Weights of a small mixture-of-experts language model, trained from scratch on English Wikipedia: vocabulary 4096.
Below are experts of layer 4 (counted from 0) of a mixture-of-experts language model. Rows are named router (the router's row for the expert), gate (a neuron's input weights, with its number), up (a neuron's input weights, with its number), down (a neuron's output weights, with its number) and show model dimensions 160-319. Each number is 128 + 32 x the weight over its row's rms, rounded and kept within 0 to 255. Numbers have three digits each.
Before each expert's rows: "comes before" lists some tokens at least twice as common just after its tokens as in all text; "mostly gets" lists some tokens that are sent to it at least half of the time. This comes from a sample of Wikipedia text that the model never trained on. Tokens count by the router's weight.

# expert 10
comes before: " ", " —", " N", " L", " S", " −"
mostly gets: " |", " T", ";", "T", "|", " t"
router:165166141115126167167154177092120135167172116176173129139097143075086137099083101109149187109146128074074108148130120105078129084129150126165146115155169090145090115131102067121186061108113117157166125080172192133217152148068078104129191154158185148093075109115124144101105142105154121090107088108115124119094083157109160146136120099114186107129151145145171097153138109125093104103145124151088157080144140100132170162106129121100201195100142047179161122168122164133138159125098124
gate0:105148104095059076119240136163136154148112097075128223094149136082110131085069153103131153134114153109140145116127176143162128130187138178160099095105055151174124085063084186113094113139141149158129151116118106086126144122089094158108180196121103099162111134093177151147086138107133129091139103113093147103139133116132175130116090133070097149074142125126167126121139145103200128120164056075156129139149101185146183120068110122088152107119202042152177121108164160107118104129109176
up0:146121089164120150099179151088123159101081119099153126119112160137133159182176153135142179129108145155120069159099125114112168117079175154162146084155110076143100113118086161110107150134126084104135144147162089135153136176156155085148176123082123116193185100098143138107145154116135158116072103157134110156081139128115142152135167156148108113121112141107124101153133203145150089141144089157106162108073127139162167121122118106142103074154156121134119171115203129118164071101093081
down0:159108118206087131102081084132160121106111145176136106117107152157149156179136134143126136137109125131085094114158131117148162163053098170105118171114176204148087117098105143189067138110086069147090112106122151125146150172180151085100140085120096135155125141143150148113142162107170113128125099174171157179089079162191158141072097149103125119102148105179124085141143198145140168166155165100143148171110129104183125151162089143175086100065097154088114100131123160169138162071115075
gate1:130192137121137159133153133144110084091158122236157074152154169050182055105141137101110172184132168145111118146133102159139156135177195104081119094128112152139117094138054148088106128161156147145108113122093101127171090100117129045172145137135158163144076157156102111081129156137099148101099084148146136116125128124109187166087110131104139083161177129128124138095119094120111125140171127189127142157150079074065084197115141117091193124131092093162148142085121064105140188107111073
up1:098098090133098152127164152133120148157190162133133135118174143083118100096170122142115143114114128142087089102130198139136116168197163120126144095174150096136088077167162152099119137122202197095168132105159162110112109134101080121187143147140149147144089086130134135106116142088172114133160162125120121073148115151063134160119173117091127156177148120144108166146125201166086143123160164140183179093122172113037142133158106091117145108140154132195194078154138153125161135147114091
down1:159054120126092155115135099075169078163103114145154090126140123120135112098155207140177106141125040196176180059109102089121073123165112138145105120158164120111144141120145141142103081084190058160169122182059182121148158076129168123158120171159169141174120172177193134100104149164097133131106151090190079169166119175101164119127061124125087142105188114064137147197107147124180105134124079168130102138132127118093111084168147168111116096126084164126110118197101102151135104137161137
gate2:155166134179126153182169177132182146105147115148157044134152123121129053182087160168123083111125158159155157177139095169133088152067150136056186131091104081119078101146167113150140146170121169084194140079161089168175114139118115206137150136079084120136080140127125113126161126097127150138096166087181158107156109104131113166119165091134143177115161164153107078120121131098160095173137109143126086111116108111106162139097065102115107078150113147181101120119122146125092104111135103
up2:141077145162133099184152164120148147158159134150124110076139099093120092128091177134139123096144105143123155178085109170121101108061125120078173088099093095114108147225144128205160129178094186104207160073169116154146121170114170124147116154110099150123089149121099112140089100136112087135051146109161157132139125156141139127144142085137151114088124190154141095118100127104176080154135088097128112078136158095152180139108075080145106091168100140173113158122130107134164129098074110
down2:150131173071118147145098157162167103155137084122149132125103146079146072076099117187148165139084117140137139160168101151083119144149121145094168094113178105116095161140145106094108139132115118116118123100211121180093123159155145149179130172106118157079176102132109175168136149142087144167125136069194118106182103162130140163066116194140128035135094170118162117160099101077104111064105132177073135084133150113156160165084172077162129142138150092102211190079126096196132167142090116
gate3:168099159098155165131058124151076104131137115117133171168153169115155076089101072154169202110159105080168122155164130097150097083113151109119149092126168140107139141096120160115126096154136080147086094156175066116168129155154126141137122113089160079120094175155193078098083118148209107157104082090157101105116088106153143183060121111104141108133137104153107116136137149103085164172129152120135150066084112091177189097147126096152118114174177111092171124184115141083138112150157151
up3:213199157131109105107150155175137096114197098107114158072095093198139143162178116123130109159166085172142091154095107119098070152080131096122086096113137207151070154108199169118088074115137126119126132155179151125127103162109121129128107141071151115092158135144135090157097093076092076154145153132147124157154147122199106090122198100142109178116173160156101117153164141162151127154172111174199126085135183121144093172181176092155167133080114073136109155123108167130103147093177173
down3:166154112080136122168150104114173135152162072168072128101133091118105160090116125145170137188137073103171082101125142085176161098193168113114166110109160115182140122101147178093140165118163114075179109171115147194168127100099104112153060113099122115127116117075069191136148093144177179146144157159120148068213089138096151074142136128117138136051136086131167085132121102096092145165181104114061177110163132144136155124130135149114152092114072116144230139150116146149137164158165154
gate4:077101129088151109115091155129141135117157152164118124113111134137113164134090135112118096111194143094148124098117174128120093208113064139173130115151142110077112164153162109129163141138135099163090164163133130135196178098069152110122154106081126118157153121111144061108190107133069122140200114143133102140158090083101176103117146063178132160145137104146128148128162086171146155143107084117155123100183135152093119156168098063146127133102161148102141120101103138163127174224099038
up4:090098148100135149096140137196147127146143139116055131161087096157155122062170089156124117163144126101108118148151052196102152119151139121129107156119101082095152117109131115065199118105138061152077093096098123135107132175159140121138103149095104162124162101143103112123066129136146089100072147155113162114100097134119042100112092176134133084135142164178071130169135122092054148066092129071130092118078159098073159122137150192152059106133084114173139104123158104100130074070126143
down4:131121133151137083112072063105149140135159103105124113141119168105037180112096109175091151145108161138100098103126094133166091103121062106129126113087129120227156186127143135090164091169076135194143144160119142105189161114108126144122159112091132139129160148210154138096120081141105142104149172087155186118122070146163108085161141140136106152209088154116165168104087179116126204098154092189170149144133097095124135139142116091135107144161140159120122115119210129170151098142152101

# expert 9
comes before: " the", " a", " be", " his", " an", " was"
mostly gets: " and", " to", " as", "-", " from", " with"
router:141069097097134106104109116187164144130098156135122198092160135191113173170131131102166161130091160052127135142116147096104051131153177185053077113141129130116111087136197135112135119156122106143137173129110170102095135165110128147165149121120050128102118095171175123113124103142118174160170162174173130176131105095135143061122050125121163170151173125191141122088137162102114147094160134157087130126120124125135168146080112137118103101147158086146089109089102085091156165124117095
gate0:097129124100049109182048143172129141098082086153106058119108102114210162129155145114088143126058097162132104123059107113106118119093128150099154108117100094114144125218097131112114090200133170174148108062076150117135169109107095103151105072090167097127118107142140111135137148186131138153080115120127159141073107126192098149127098153140151104173104138159116127177090128116144112142117098165153092105177096122152153141078116159130173103124149119133118139119147128115118123125189078
up0:121079051124086135178134139087156131135152109156168107167149104154089093143121058131117122073153181108149150155119132082112139101178131087087137130155138144153105058198157158179144152063072125151160091122138039155135172162128129130068189099139123135083087177139116095106163107155079160084110098120115137096064149138048170095184115117155076128132185079117154110154099083175194076063161185129080100140078120122074163178084123158132090162150096096178142155138098072150155100096131152
down0:151079098169151089151198108163136125156145139069097094149122122161142106175090108160165160167065161124130154101123127150102164049123149112147173166160094146106091098131160124101107089106055116115127072085148121093103161147096096111107188057118086157098078138079085149101167136132127099123113120072109102100162160139131154128110159119081183114121113104125145131179103115150097049118149055140045122099153083127165155163135089166106116135107113152113051095101120150127127175121092138
gate1:128104128079126123115128165112139167111157191120152137179120102163127169087116102084107133168093132162153118102113108073140117190141145108144144193165119104118129085058134118137160114163121142127050089108135175107131105134125117178159125129176151100122114115158151132186113125126053125102118108129067132111109153147128112147079148108152126073145127136073121156095115094094128135080150070143131122152133099082116099133176081093079092190148104121198131070131093152096095114094112123
up1:109192128136136143079154135173165165130154082091170097139105147152098161117102105133182105096140099116114087150203099153052157147099062143162133128197083153109149095149087090190150147078077139143119127101193175086094102113120127168186128164097100108191077093146052137090106099149167179171079134194147140155133139134133121192111127169192119096091139120125151153170129094208155132082148119150130170122090137136145113121137155129148114092133121103126158145119132188142048118123116111
down1:105113097129118082142177088118136137083192177112083106100126143088178084117174112130080194162103151166148137129161154107140089122143151129146144100122202124170224181152162127049155124123186142127147100148102106122129205141161147116124183123136119115104119157074156144153101108172147115121143119141157120043134141117096190075189102152112098105096148124181064186081101099170104108114185115116138172150112112079108138164087127130153095076164111072101066127115137112076140155138135080
gate2:113130207139122145035083107068143149137116171167102175165061127095103066091166125089072199157153104121143079176150180114096106192137204171141110142113129067141075152105117183121120162119091131130151131131106115191105168137099212079158119077126198176103100114101129094142116057169120147147183134105118115120106066108097119111146140163117092114137099162133086109140168167181098140161111092154096077133108121119155122107165109138138131094122118160120180122125103118125142131181121115
up2:098093104111182100115160176164150155084115085088162069113187112157138161128106114213124116096133140112133152145188083199147161157156124073090178148126205132143133170161150108123095117113139182145133078110101108090106114169174056132141152145102075140127135146125111143151111195123128159137100126117124157120119187151141169169151146127151138149142119130181142131123042166138115123078132152111144133156188084129126140127070112114121120180106103072107103149127115152105154083144094122
down2:152120148107148190067104094085102130161084155161134142147060146133122116114155130135095147148156156163070163098085147221074106124138101130103132099121099156099120125101180147108179169131116086154132109109122125122148059103144157181118122127125188137112133175090153069118143131153104106108136107101163159100148087136116094116130132149129101105109077149194084139128165138134099206102111135179075160114155090192104115147163143216132149090135121111162189126118096096094137173165110168
gate3:122158144167159160069128174192092070080078145145142157139114106095133116039132079137165149107070123131162165111170083091122091157135163096162150174145128128049172105125094104144139126140124102125174138096104096104108155116177130122131199152123158141188158081090113130210148160071142093072123156150116173101121131107133120141092128113148095169157121145088130084189118148130155119112161042079139054138197127203158188147095130121107137100161129143135147159118169135135128093118106128
up3:175085105134105140173125143065121109136152105150104134137112147143114158176139143167164132099166110165131146093170134149136168088104171148119163110131086117140112140128132112187118067143148130104097147110126202155195171148104126117141163166183091192065115143132135117084052138090091123133069153169125087128195154106157072167150153130037100111194082085161137127124096139128123157147146109140094136095175151093161076101168122063130130147131135189183030113111088093092109111111133099
down3:145143132125110130129137155113132129117090089129111127119144153086094183085110124128113125166185141174185103157123088139135159101057208166163132182098091192122131118162095092147092140201144114120127150102122103082132166147159128117194141093125172153145116152115121148169118127117169063106159136071123129086121129092132186116126190148162162076117115164138077130152075160083108067130090079135095102086122152134151054117127109165135124114123129103149129158150123164108143115130046116
gate4:075178146153150125135127072157120162125086136143153145164180107106099085113151111099163120136104171128111120100143198168092126124199118214102152092165140153129056154118101131123096161116111150168114141101143143156105141115056039102059124131105205104094117171137121087106127148117149164102105159176134169109119086073153156090067165161155133147114118126082147159158177183094117143132131132124144118179105165100105076105159124174116097118117109064143156162095141121084105199180133132
up4:115126100144147106162192137085115036106142166114111080084076133157140040112142082085150128123154154112111165150154038105126175137117168116128092144123147049106123125135169106116115120095154087109118086151116148104138123177181166170221191196201123154178119057144105149098138121141122113174144112119169114123155180184177101151169136112084138159142127119151163121101114092119189108136182073162132096035129137130124188122149093106150134135163087149119122106161125126114156093114051118
down4:130115138110180190140114150124125134104153142114192125185123167160143075169121061166103137137102097196133123151130149150082112094171105117093196091171166126102155053149068121092152155162121128091108106087157189137102176177116131118123145081201116114115133132178192045145083137116108072094173103163155139116147159095127160067063147135118154115149136169091172161153058118104071120132143214135165093118111108103118158171154142132138121099128067143187184104168136118155087112091104120

# expert 2
comes before: "-", "|", "|---|---|---|---", "|---|---|---|---|---|\n", "|---|---|---|\n", "|---|---|---|---|\n"
mostly gets: "\n", " |\n", " St", ")\n", ".\n", "st"
router:107133074134087144114122103105136036162110120170148122091124080142177129186128126113144109148123055142174119119111121127226196124126181146149148090121113122160169127141165103180178069097149142168119149094084174151112124172145134114110119117166153106124139142128131117134124114149112100094114089134093114123100144116164169117114137143087158163140105140035161115149099139181148126110141106113104102101091108139113174068150144103148164069140090113101100073089093150105107139168085137
gate0:172133116189123145103125096162141083145091152096096181131155143102163139099107110093139166117096114162125139161104186104152136141145161118181127091160095157151156126085150158176143092093095157095106096086075133133086111109172160100076099129119116173148098094099160122125117118108109083110178144101151199116098148083156100140101086101093166142104104173128103122136095139092120083166145107049092130118116149129114139118151165097078114126101134115128075119158181110109089092112126106
up0:122118134124139156103128120138062110149112076089169126123085131125145138134079083146092113124127177124168122153146119106103158106185084198121065153113144114116110115158133134116117125125190114134095130105135125125179168105075054121154078117133150103137116170141111126145187133198104134134120118083137164163092172144159162147117149128116193090158146131199166145135161108153132137104086138127176169117108098156114195101147149145175161243105151067133136109177123089154131094137124106
down0:120118105162051090132133130147121110132102145151103135132144105104106102128107130138194142097176116154093140182082087187123125143179104152096157140100095089166159108109157139176130091048091135111045120143173205132144126109137083078151058157180154140155104177186131131148092102119161149128115095158126077182195098110138089143108160128097151082119147119108112115153153152084084107118165152089119123202200156048113112157079133096126061121120137112113147106090154130107122136107165092
gate1:085100155148159143144117094130084072193092162129119145128150124164130119121143103134160153147188144160133172121123104165167138178152123203124136103083089152138151065097172122186097161123130177098151133137153072100110090177080144123122184154150115151169115113141145158124132190140134077088117098120160097166147130135091135134118147135125094138119104155181139117145192131167170076100139146137143084108121142103122154219120095099132156084154158153086081107108107156088071166148089111
up1:146166140145142074142113137171148119103177130141114097150103177102146093125097128146171120100136069084136124116161107173112175142151116096134071155110177074078053191118097148080147101092094160164105170147137086152126143139138167136158103133168115131164083135187138188114116126169105116179126128174148162134136173154157085132130056111103146125053099135129169135127150078139087186140075136078137126183102094129131091145092094083106083080084129169204160088149087098151143089153131114
down1:051123138181089106065142124148183140085117157118153129164171180149152180097132127190132118132136157110158130170149109120084120120138144106109075108179098164124108113076188174116169140128136095083111131144125128129104130157093144081164188104096134153112139138147149117115182104166112152185211137111099150089180187114124158138153182084136079155123092175184136092147149052085174178099047150064086138126176130136164034125098126144126079118078151120139068114113104131126086148123111155
gate2:119189127138117096085146132150126061141120111123103173138112141145164131145120179111123146173102110088134138107135160153134114187085141105121127151160140242144136146153172169151112118104180187184144148125110195080147158177169142159139116147076052170175084069117095149144045158099138141082103117132184102094163110063139189120173090144129131105146174072077116101155160116115126082204117085081091069195099131098116140120084110168133137132118135148076086146150067144127110125115107160
up2:147162091120107102104145076133141062127165129132112186139116131141153130125125149085122151165117105150138133089127168159144087161108117128108124135128158226148130144131175142111099111081145170109132147056108176071152152141141153169133138136074059152158099119136128158137082168101169135075068109131200138116131112048148139164114119141148165145167170096083122093114144160130137126239112096077097095152084123091082111089089143113182111128168157138082092161162038132127073157089066149
down2:031113159117120158145140145089048119153164109160140143105176145202138164137123158119068144152162159155117114106148119162128097194163075114218142120072110111176163152131155151136114154149118134114117118175133188090101125060131163120147109219168098124074103167169153146145150146060135122148191122149110135093099179149094113133134185149174147175101076153129195183090099135155091076116130125122092114075114102067132134147101112115144154132151121126159104106106113126116105122079129124
gate3:150152093198132129129113147074109104139129131133187138084125163133146071113127067155045134186166132096172177137096165111138091107104120109151128147064146121197127120131098119121142084179058151078140162148090117138103092210118123149114127175133137082163117154100129156073124200129114105146159156123144155126144103129083137129140169209131136152186146088135130110150153187126119131118121132099139161144123146174157132088116143120135175101142103122112155170139101122056127093131122105
up3:201140193116076138115106082112141139162030149137102185135081074159118144098121093173135110133147112045138133131106093154111098103101108116129157156100132056126158144159104139171115102105120148165124172105138139139132111095152112088149128125142127086156093140152164115162132129134142084120156161095131113165144097125163101084195136169090119144144100129087090098120142147157112176180122123101151109106096158077125202117130175143112180114158133095103120135127187169145148086181095125
down3:117126079095116093122131171134109096105165121068115169091122175096113066078119090138127097123124155129121157057108148181186174132068144131156114145200163109121079160086174107064135162155101169134102129111089088153146178147120082173147139167176091042133113093100083184099131105086145113124115118125195127100088064066146119098069114118157140107095196158126128127164101146123132150088106109172084172172087135106158179078140118110159111125128099188170137118077180119092127157120109136
gate4:092136088142148119102123150146173168158149150124146173129176192112106101192114137115132194167132108145165180097108172120123166132118117143112123179097150142152145192110148171142138116110118132172112139131114146103116125156118154120152086073163143110141058108161101168106084168144139144127103111171120090084096111157135132082144100082109118129094112129104098104124108178140086164112125120118188057126164203118182139150139148129106175174132125135164109133104126169135073117109121074
up4:100120162127100216153190065141159129124126086131189100120129108079128167148124123154082103142128109144134135143145182122110161109112147091098154217103126118149119096137081110202121103166142133142104102228121161143129097129109122108130150133105161151133112097163143182089132111097148167146104114132105161127114138220133151126076122134064158139168156113162112124110122087130122082097085118099143104172132085066154111151198181080174101174131115134109125107110170112190066100148166070
down4:142115120139179173104107086135151129159099120137143107184125068087102169117148104095176183080165125185167140131152133127101075103112086085173069118139100115093132159158170102130151146172124167122116110160130175086139142160177167117101127166151118172102157121132152104076087129177100138107088125183168160084141094122161120077121123125134102094133122074030117089091140142195137145142109094114123159113082147171120115125173098122112158086120123143138118129101113085165079077138150116

# expert 13
comes before: "20", "19", " |", "1", "0", "2"
mostly gets: " ", " (", "–", "′", "°", " $"
router:115093162093094216096120086127177145148141149155133104135100075138150140110130059110152099082126116130139097169159094143124153166091110169133110127162094159180171091114083118117083173121135168097113092067126154114112087133098118073123115106165149120146092131109100047142127178076110174157139164186099058144178112143133155158167144121101104084093091088148121089139098104163145126137085128113129154143071156149139139116185162153116105051093149074139199146136177140162120117155147146
gate0:174156120086141081125125146145163152124106086155199154107128124144116098114124037113135117111158131174125118171085156157087102160138140084147112121139129098133127090098132172139088137106106134136099072133137122121087108099137127108125146173101131148171129120096132127121212105112123087101194147170110148145093115147105133153115135114162109144145120079151096083160106105142170160155100081158100125149088094132152155154128111152119117122105149089175105107135171147113125082120093115
up0:169129058135086166120136118118159143126116127079158139180075195154152100171138146128171095191098181082089103148154047146134125158120148098135104119097143105117116156078197199197186105181150106142167179180155124110149125067121177120087140135128062138121139151153136168060166130138089110121180167123173137183180124108206165169148092138121135104141152140095112094154139146092131154146176123120139136114161132127145170092138156101118099116119148099127163146147141100077155121131136102
down0:191095121148155015084095123204131101061126104147118116105104088101098081161103183121083139135159086125084154150065122149161086141136110079140118130107077123108146104127143183165153089112136125104123165128116120094113071152070184138080139146099141165147065102049144122110142156164133157161065103079171073126108136210164123136211128080133117136086094203188126132139115180176158136128113165126121125201121182118124096107075119088122167140177161126128125123076143185148126146081116139
gate1:124114148113117205132095112160168124183125140129146178088121176112174094142123109073142137141118089199113147144156116134115134057120083201135083082119114104116136133143208117101055065127159129114173155099098138165137062096179121112114090125118093108091141139136084103149113153154065121159179113185163162183075133103133101131124132151151131068150123079132098069128146118156104101062180145189157106109162176088158162148142137142177106108192151111100204135135152091139170141093197111
up1:115103045163120165131119156126146118106126160086069229161096146144119079172149115116182086132141120174166126165096191101169222122110123170161141159150185083136122080156109120072105126060185157127143141122143139104164132095171101129112177189112094093067152133138177152135123120133158096148130109167076158136120156154118076194134151086117173115149140155133171126151129126115122125161164131170163137119082153141135088182116139166117168142097087158086114120147152112109121109154169086
down1:163113118113124117108096100091130030152068140133176116166085176067168096126169137116119137074146173090037104118135089160139110156111208111114152103123091136087088128144140164068150142165130142052083129115142163085090139086192130151165161148142171104112150084144148123117085121109141161106103142068152175024137142132184120097103164121157044121156196134140139153087108171104113175160128114102189123074159188114138142119173093135111172143080110146087075135226162220143135176114066141
gate2:112084123086103151141155082097141084129222162114078054101120134104104162091137163140085149155122164165128208124062100134097168171152117117065125150110136128091182141117107137145111138114167126096098132115137149151196132152127165167177072105098109116171167120151147150160170166121128128075091125146122116081137105095094077078169133172149106159109184111073143114111109169147074096086127142149099152141183134124123125043129135097096126121153169065131110082105113155131089124216122098
up2:124119170147143117150118158158095180079135173138138163099138092111118114159141138176177134114066162166137146165154187091138135153136157094134128135104129149186103172060122103122104119095104136086102141124135156134164117118124152077100098053151109076155141100183123178090143115170113079154118122156099166132114111090128104125160135179149138091075144141079133098121120158129140149099076142087186123149173120090074062127143130153067102168161140112126116119154143158110092128090171165
down2:123187088140108113137076155194176098122122116083133064158106162142184122113088125129174100184161108104142155099107070160182070173151104151136125110187113088142161099168152150106146110111200171097108122155143091148168129102126109134116113071148115123126121099162140121109146096141140107162194105176140118061083097154095113140163152082158107135152118121144115137093151169156164169093164095174196113161142112080112143103125193097129109131086143103111099122127127102193137155155129097
gate3:144091157145128131041101123095171129210121148130135176120166142122111120080099115122177098149088185096153122149107129117128137101120136118069171111169119100156120087086103133125103076151105152182194144113142138135150087104118118135153157125103146148143144110182153153104124180089171164167150168073116068132098109171105079119118159119120147200168156096116121119143130139147170204121159135137110070099062077129088146139142106114108086146140068107166130134093153151105074172159129147
up3:109102153131133135103137132093138155166140147148130130094093127101136104139069085133153139109142142100178110108115167066162162104149164152164212146175061102144153186070131114174146112103066139162136126159118151150159122096098120146159136134106169156074102086178176114162131151143178122158165225098138127132136137165117129097125119110136107134147120096115112144180095129182198181081165097123068122091097101096065151149115118099147134102159137076133135167130162141131100137079175133
down3:110151058121141145146129123174091093190113089086142183114152105120163101105123141123089143185146102114134155162097182117106162130133116106121089130169107139160116173169149112161202189109105192117091072059104155158121141132099077133174127122167174091128154162190099095098137083107110189089120123159088164112115148094107163106102124078144157120089135076152191120035151078125120099142182117173135115142149127120074130174086130052121192104169114162128093070174138115066112155111138135
gate4:152081118122035146124089144127059179096143104096072154144152155074132166158181151107139114107068090167131121162130129084155115103123108192123086111180097170086166086106163125135137143103149093073081078105197111141172118150112161096091169164095106153108136153182144122100145088090162154139119140142132157152121164117131122112170128121128161081099116123132061131122087141114114148085112131110124089103100147117144098094101135132165076143082122168026137065122130086117100116148131148
up4:131116133150120111124131119169075138115103120144142144155113138133140100135188126136211197129092121182135075173116099144121116141107101098139206119180073147133164113112125141155079085150130172149069164181120166162095110163059113144122089107142157138136093152140152142144153116107123143082130105140147138152094140108176126077178102130140144113139178150116128102124137074170159159112092157108095117118131153099088103114115115198083131084090129147069136151115128205108107111147176124
down4:086140172127165133138127162200110122128104091123173118115127119131110174123126159167090117127160140092081174127174192105083126133086118111087086116117126151138133110113133020179127136164119077129127133153176096217134170112130141147134154100132151135134132128150162106126133128160109150150147127101135150087137124090149174091158093148141120119148177168122154183047091144181140150052135147123122109131098124158044130164136160173092142101116151103108106125037161100103120073148126103

# expert 4
comes before: ",", " of", "\n", ".", " and", ".\n\n"
mostly gets: "20", "ic", "19", "ation", "ical", " this"
router:148118148117159086133085178126115105138078110137107125163130159097076173158128151190087167118138149173099130111134118153176150079105057119080106163102119124111095147146119133177103131153112141138121124160083123144069134134124144100118122145162126090171125101161195160143162116129155135102098074101094166121109134134173124155128152098157092169167093137122147173179128149183136138131192116080128143179111152117138098148074144112126122091106145151124114130113072129173120065138160233
gate0:177104159107114177127126132177093124137156107125158078089122079129104177172103126110143100170148105101156138178166134175104149105132153115132098132132165145107136136127115091137127147147105138150150116107130169063165146121107160122127121196114118131154108151089133148111101158162157140116088116099152113087045134076138127152166125144147112128089134142128098089160155120081132123131096121074107121135171136128125149111152116128176080091097126105063203059181107190119085091123152137
up0:155190116154111172139130048108132178139088086138127177113127124194170121093145136160097136085148132057104088088107151074094150157094129145142116147092101104142138151082134156132188178132101140097088192156163134118097176124168102139146194125142156099121102119157109101176107102129127094149148152133180103187197139133142130099158158137157075126159133062146155090096129161125158087112150120201132078128068164176132088183174151121150097149127143142131128196067134096085112161107139082
down0:147109077113167137144185095077127150092109114107163116127135155172147170150095083140095102134088163077124114064099156147166158158150154127075137121110103104119079119140109104114187150106082083120124115176151173097085099123114085139092168144149131219106088163130150102172098102186074144177147171191217103149176193089110127096138160070093089113074093105101117088151077146067160151069176100142154116158136103119142114173134155120131130176078139116145053085103085153151091108108090087
gate1:098141109107104111107122138090161175131067128102097172150125091160103144158135162145056136163108129118131127123136148095149141157063116118058182112124189131125177126135110124090134169075132112107173145136117156144071098177029153187091108120066102155145163077141103169152133102180114117193150102187069149134122080166113078094125122090133094140153168089116166133175154150168136123117082126124163083117136088159137046097109159172120095142139148162121054080082110169152126130133167146
up1:169160114094164168095117122089140112166146189157197193162141084173147118080155116190105083136154111175122145092092133078104148128133109153111108142144144127162099092146095074132123116117116114128101150175114156112131128167138116098131159140122116132133132173045147121104131156145148119108122124150133070133120168114063107126161090151111085075150167117163116093126133114085115129089166090143089153136096150125119200135112180067048119120135178081121131157108102037109106099166134104
down1:218117129109145115180056133095111107199129105130094104105062118147142102126102126160187153161177127057113108109117127122144142095136066080167149208107157127153123120058064068170081130137082108115155156133092080115173152102107152132099106149061109167136158129128070136096102167069180079132120160097078105185115144129124094154144083118134153106147057136094129100125136163143111116130138093079093124178128127133128107136105177096134194151114157133131173162129172127100195072170124120
gate2:121152145116102139180098122114105181123138127061132158096112102107196141082150156100149121060101157128151139123118155212071162102074122125151109104132078150122117103076108100093199170110073139143119121109141137108123114139149131112179136044144134196112135150148141147050192145132126098144145137120129135040062100156107152098131156114171130178121112164177129153133113110146137186175150142113136181106130058121166124130140175165144135128095117092119115106148089123141086092181123120
up2:130119124147133108103102102145169063106127145187097117180092091187159141058146089166120134104118162102107111059112062096131112161093177134122125165160070180110173195179118118142115172133170187097054088158128086170137094114150105165076168159120084126128130120136087129149170045144107142046204145113134158132143157141119058110129123151153170155109060115067128095164116111145092094202139072103201162111170115159150137137111114124165155163141115101177187148161155118104111138123171112
down2:194097147113115089154140170147152119120107133128096122148115078142098094091130094068145133129096166179139126096167171132108162049111169132140116126132086143100154056113170126171171107160160118119088066145145090118168180157113122133124136198150109142157127119117122130156114091121125080098107153051071126080096128182141105118154163065179125171123078181139165118101152110143115169127129116098144163079099078150186141161134124130129149130140163110173168115178103099088128197114178145
gate3:151095100160120146112181108134146136112130115118211109116148146108167092147128156132103189154127107134126104126079190088121131121155089169169125158164109086113076203141142094108127134145126161073091112148148093051101111109121136105060112100133164113068149096142144126177111094125121142128113124181134128177124146153101146139128047126110124235140131146072166140152150086208177156110123140129132114181145104084095130088175099193114167047103084148119196188133109139090164080062075085
up3:102131155139148152092115143119098147146108083089163105109141138111098127144138081083100170092134160077079167150116155134125139112130114118160174163205127152130134090139123136076073102105130051169197122094183178157183106156164137066100121110158136127083085161140159106135133130127114145146133155064139091200182104127176142102080150078166109122163139086125160152096116099100092155117133206128167132140076073142133145183189157089120090145144120104144085064175066126100117196100134118
down3:106117090126155137104065201120167119116104124155147130150143054143128149119079112096120136082119180157112099182133119168148139201145176110187161113072123115166158145145146133118092093141130149127087135159141099107133118167169091106178189165123086106094126127062112147094077100181112147157141124096164115119113130151149119138108156168141156098101074090190206112130142160136158136108181071149052140094133105156113143119180096127136103114117130142112166122158136112113155158129151158
gate4:150128201084062112100164113154111077154137124102117104147182131123100121153130082098155171093108159154140173098144106076126040116143150159126139095108093100152110127186125126142171130159131134163148112175136204110129145085117118174089125150109168088160111133163117092116166115139171127112156177133074108168047081146167161129114130122148082136182144144053144115109180108119076128161065178164119136131177127113126074156115106118164175127104125054123131097137086165135175110142170165
up4:110127109166156079114171095209131162171160156175146151085109141063131109114142127146136136132166146144110135156128066143097134137102163118169131114165153123139138106123154176059138155104113158135107140153147120117133133114213127148170109079185146141158120124102114086101155142081127083164115102140128189116136061128095061144112142089149128127109086104169085145102096185181139148097097101092117116116114087140139123144156214124149200093090172170113138224193093076137114160138131109
down4:149105119149154092124145155119047119137112154191114133116129098103105108172158164117142071146156117095125119080090159137146088072105150081101163078195131172050138128063076098127142150095129149136065134121176141135177140139112108045126120098104120175123111123114151178101136123177137086137126158145167165074125108131197087128100177105072116182128150050069126103118137130106120080138186151119165094118110112161120148121168130093132176110134131133110107147096167086127147171146126096